From a checkpoint of a small mixture-of-experts model trained on Wikipedia: vocabulary 2379, 56.2M parameters.
Below are experts of layer 9 (counted from 0) of a mixture-of-experts language model. Rows are named router (the router's row for the expert), gate (a neuron's input weights, with its number), up (a neuron's input weights, with its number), down (a neuron's output weights, with its number) and show model dimensions 64-127. Each number is 50 + 12 x the weight over its row's rms, rounded and kept within 0 to 99.
After each expert's rows: a language model's description of what the expert responds to; "comes after" lists some tokens at least twice as common just before its tokens as in all text. This comes from a sample of Wikipedia text that the model never trained on. Tokens count by the router's weight.

# expert 7
router:54 47 49 34 52 35 51 69 42 36 42 58 44 33 44 54 55 59 62 44 49 47 25 58 39 59 28 66 55 57 46 16 46 29 64 47 76 45 61 39 59 35 47 78 52 49 54 58 43 55 57 31 70 61 46 66 60 57 41 63 43 37 46 37
gate1:44 52 78 58 64 49 46 41 41 34 32 39 35 30 29 45 56 68 28 44 41 50 52 59 20 50 43 46 47 47 58 54 62 57 37 58 55 33 47 35 53 70 62 61 47 68 50 35 69 48 31 43 54 62 56 41 62 40 49 43 39 52 54 11
up1:67 46 41 18 48 46 47 55 43 59 47 40 43 67 55 45 50 28 43 53 69 45 55 42 49 45 30 65 48 19 46 41 50 56 59 61 57 58 50 49 51 43 55 39 62 36 52 54 37 60 59 50 64 07 35 48 32 46 43 64 50 51 48 80
down1:39 62 55 53 62 48 60 65 59 35 30 58 45 34 37 42 46 72 33 62 52 64 51 49 42 50 40 62 39 68 37 31 37 49 43 35 57 57 48 49 25 68 73 56 56 34 67 39 52 41 48 55 80 59 53 56 39 54 22 51 26 57 73 57
gate2:46 66 34 42 65 46 60 59 41 75 45 49 69 33 60 41 45 53 45 48 41 26 66 53 68 38 24 54 41 36 63 44 60 29 32 37 33 52 34 38 56 65 51 44 31 30 52 44 55 45 51 54 50 43 57 54 46 56 38 50 75 49 39 29
up2:43 71 49 55 50 56 73 69 71 60 66 66 47 63 46 44 41 32 36 69 51 30 25 56 59 50 51 66 60 47 40 52 28 64 37 58 36 38 32 69 62 24 53 45 55 68 63 54 56 39 29 34 38 44 64 42 57 63 40 33 35 60 31 61
down2:28 51 70 44 55 86 45 23 36 33 32 47 52 51 50 54 49 39 61 39 28 52 54 47 47 52 65 46 41 62 55 28 77 44 43 49 51 32 57 53 44 40 34 43 44 56 44 52 29 41 63 54 61 28 48 63 68 53 36 58 74 75 39 52
It responds to: Pipe separators in table rows, list-item dashes, colons after infobox field names, and == heading markers, e.g. CAS Number:, Born:.
comes after: "\n", " =", ")", " ", "1", " 1"

# expert 21
router:44 60 33 59 63 31 56 55 52 37 45 52 38 37 41 32 42 62 55 56 41 44 57 43 47 48 51 57 52 51 53 48 33 40 83 43 48 56 59 67 48 73 53 44 51 41 48 63 31 57 49 48 54 58 68 55 39 47 68 43 38 73 31 45
gate0:37 46 54 48 40 49 62 85 64 54 66 55 58 76 46 57 53 39 58 42 48 46 40 50 49 51 58 53 50 48 77 38 63 53 82 46 23 55 37 54 74 72 48 39 55 47 68 44 34 54 77 52 38 57 45 64 53 53 37 72 38 36 67 43
up0:66 55 45 33 36 24 55 34 52 43 41 75 68 45 61 56 04 44 41 66 47 57 52 41 60 53 47 68 66 78 27 37 61 47 41 51 50 50 59 50 18 59 44 51 47 56 58 32 49 31 46 60 59 31 55 43 45 61 32 64 48 62 52 51
down0:49 62 42 35 50 36 49 55 38 46 72 53 55 67 58 34 35 51 50 37 39 44 44 62 45 50 48 58 66 62 47 24 60 62 50 47 24 57 50 38 40 85 62 42 50 58 47 46 37 42 75 43 83 36 53 56 42 40 43 42 42 60 35 31
gate1:50 69 56 45 31 38 58 37 36 43 61 41 41 56 42 45 66 61 49 16 49 59 70 31 91 63 49 23 41 79 37 52 43 44 51 61 54 46 50 33 18 48 46 38 73 61 40 66 32 56 75 48 63 74 43 65 73 52 50 52 55 52 60 42
up1:22 39 24 49 49 31 38 49 32 49 37 67 50 73 64 28 58 52 31 52 87 70 40 21 29 45 56 72 64 35 32 57 53 60 44 55 50 43 46 45 54 39 38 30 39 49 52 65 47 55 61 52 51 70 61 39 47 51 70 35 40 55 63 68
down1:55 46 41 34 60 49 49 68 54 49 35 56 43 65 42 44 57 58 53 45 56 21 52 63 59 59 45 36 52 47 80 71 42 48 78 70 62 55 49 63 46 58 64 55 54 63 49 41 59 49 67 33 56 66 51 51 55 49 75 62 59 58 42 37
It responds to: Determiners after prepositions or sentence starts: the, The, a, an, his, its, their, this, e.g. of the, via an.
comes after: " of", " in", " to", " for", " at", " on"

# expert 4
router:32 39 58 40 48 43 57 48 62 50 35 71 35 48 41 49 52 52 55 57 32 74 41 63 47 49 34 31 46 70 35 68 62 48 38 36 65 61 33 58 24 36 52 57 62 47 35 31 47 44 53 66 40 32 36 47 33 39 35 57 54 44 66 51
gate0:44 68 55 41 42 54 36 33 51 41 25 34 48 37 54 65 60 45 75 49 34 45 43 56 59 51 51 42 67 45 49 42 57 62 57 54 66 64 59 40 39 40 65 50 53 66 54 32 47 36 48 38 38 57 84 63 21 37 84 65 42 48 43 26
up0:55 56 47 39 39 53 38 47 60 32 61 67 57 49 55 65 49 31 45 57 66 69 46 47 23 30 32 39 30 56 57 51 61 33 47 55 75 68 55 45 36 40 41 62 56 46 54 37 61 59 42 51 46 42 46 45 61 63 45 52 64 42 39 53
down0:46 59 53 37 64 51 46 29 54 53 80 54 57 53 53 53 59 63 30 66 50 57 57 35 16 60 63 29 25 59 53 49 57 29 41 62 37 55 54 48 36 46 57 30 52 54 50 45 51 50 39 57 63 45 41 32 37 57 69 52 68 43 42 51
gate1:64 59 62 65 63 35 61 61 24 36 47 54 55 57 34 55 32 20 60 54 56 64 44 57 64 49 69 67 63 79 51 41 61 64 41 54 55 48 60 48 49 48 44 50 59 58 45 50 35 65 69 74 40 74 72 56 60 62 56 34 44 75 59 40
up1:58 49 48 40 68 48 65 57 42 46 37 67 39 66 47 57 59 22 62 42 47 64 19 35 51 53 66 67 50 32 53 57 69 51 48 42 71 43 49 36 39 29 52 63 77 36 55 48 38 55 65 55 58 77 57 55 67 65 45 64 38 69 38 66
down1:62 49 40 35 39 48 72 55 41 42 31 58 57 47 49 52 34 62 38 38 48 35 23 48 46 44 58 51 63 47 31 55 39 41 54 52 49 42 50 69 64 44 43 69 42 48 38 63 57 60 48 43 71 38 54 42 51 45 54 42 44 45 59 74
It responds to: Word-start pieces and single digits, often in tables and lists, such as lone d, g in Bul-g-aria, ri in airst-ri-ke, 6, 7.
comes after: " |", " B", " R", " K", "|", " M"

# expert 14
router:56 51 43 79 70 71 54 40 46 60 45 60 62 51 32 63 25 53 49 51 58 55 49 86 74 69 57 49 34 34 53 64 48 75 47 42 36 59 30 53 35 51 43 38 57 54 45 42 41 48 63 69 53 54 53 34 45 37 42 61 67 48 46 75
gate0:35 66 51 64 26 46 47 32 65 54 55 57 68 50 44 65 20 71 51 26 58 39 67 45 70 61 64 57 55 67 43 71 59 30 51 49 50 65 54 45 60 60 35 48 63 36 56 51 36 40 60 58 46 58 32 60 50 51 52 57 41 70 50 33
up0:59 34 44 49 46 63 53 48 44 53 53 58 46 46 64 54 65 29 43 65 61 52 32 39 32 75 46 40 43 50 37 36 40 65 27 50 63 56 50 63 44 34 62 48 67 62 53 69 69 77 49 42 41 73 45 25 53 44 67 45 56 54 42 47
down0:46 43 57 40 47 69 67 39 34 26 32 35 50 37 51 76 33 57 61 72 42 58 63 63 51 62 37 51 56 70 33 45 44 50 57 49 47 36 47 30 48 54 82 43 41 59 60 52 45 59 60 61 92 50 40 54 62 56 54 34 49 49 45 61
gate1:63 34 54 63 50 82 59 66 48 26 50 42 48 35 48 61 69 45 49 70 52 64 71 63 62 29 39 47 49 38 25 59 51 33 52 40 35 48 40 58 31 67 46 72 51 47 62 46 48 68 56 37 35 38 41 65 57 50 50 51 46 58 57 16
up1:55 62 74 69 38 36 48 29 36 39 48 57 65 28 31 56 53 44 58 36 51 61 39 44 81 48 51 34 46 36 48 47 44 63 47 43 66 40 27 32 61 93 37 44 48 73 53 47 61 64 52 52 39 61 39 38 38 52 46 65 56 49 54 49
down1:39 52 57 58 30 58 45 47 44 41 71 38 57 65 60 66 36 42 41 19 68 51 58 79 41 72 64 63 41 71 34 48 38 58 52 55 58 35 58 57 47 53 34 31 60 31 55 59 47 62 42 44 36 66 59 52 56 49 47 50 47 44 39 58
It responds to: Single starting letters or onsets of words, mostly c, C, t, T, p, sh, such as anti-c-orruption, Tax C-ourt, App-ellate.
comes after: " the", " \"", "-", " a", " of", " and"

# expert 3
router:74 41 56 47 62 53 59 58 32 55 40 46 29 55 56 41 65 47 28 43 51 58 44 62 25 30 41 58 39 53 31 61 51 47 50 29 40 53 55 56 42 55 35 28 58 45 49 48 49 50 40 55 59 68 46 56 56 60 47 52 63 64 45 51
gate1:41 36 36 66 43 56 44 38 47 51 55 54 45 55 34 52 24 55 53 32 67 33 47 63 68 43 71 53 46 38 43 58 75 39 49 51 39 44 50 52 55 52 34 55 40 55 45 35 42 35 51 43 34 57 37 47 40 48 57 62 26 66 56 47
up1:47 39 55 61 50 39 54 49 60 65 40 44 62 60 60 36 44 60 41 37 67 42 62 70 38 39 63 61 53 51 33 49 77 42 49 59 41 48 59 74 60 53 40 38 33 47 29 38 38 33 39 52 41 57 39 57 49 43 65 38 51 60 50 45
down1:58 36 64 53 61 43 68 48 50 69 31 57 41 47 64 39 64 53 30 74 48 21 70 64 43 31 51 41 56 53 55 53 36 56 58 55 49 31 54 46 56 46 41 32 62 40 52 48 34 52 64 66 44 58 60 74 48 09 35 58 31 57 40 68
gate2:63 53 62 73 43 56 49 61 35 48 61 60 54 56 38 43 42 52 46 36 65 49 27 68 57 58 47 41 38 62 52 57 40 60 67 32 51 45 28 27 34 49 61 48 39 56 49 18 37 43 38 51 41 53 45 48 43 24 54 48 50 47 37 62
up2:26 37 52 45 47 50 20 63 63 55 74 45 24 69 68 32 31 58 62 45 67 33 52 65 29 51 46 55 36 41 58 50 33 35 44 50 52 55 32 54 50 47 51 56 30 34 58 37 42 38 49 57 61 64 54 57 40 51 51 55 64 47 42 60
down2:48 46 33 27 47 60 38 46 44 37 41 49 61 59 37 38 64 51 72 29 40 39 63 46 28 45 65 52 44 54 40 47 41 37 42 43 51 50 63 61 49 73 46 56 59 35 36 26 38 37 46 61 28 52 62 44 40 47 31 43 49 33 26 58
It responds to: Middle pieces of foreign personal and place names in lists and tables, e.g. Kuo, Tagalog, Tripoli, Nepal, Tolin.
comes after: " T", " |", " N", " H", " Y", "T"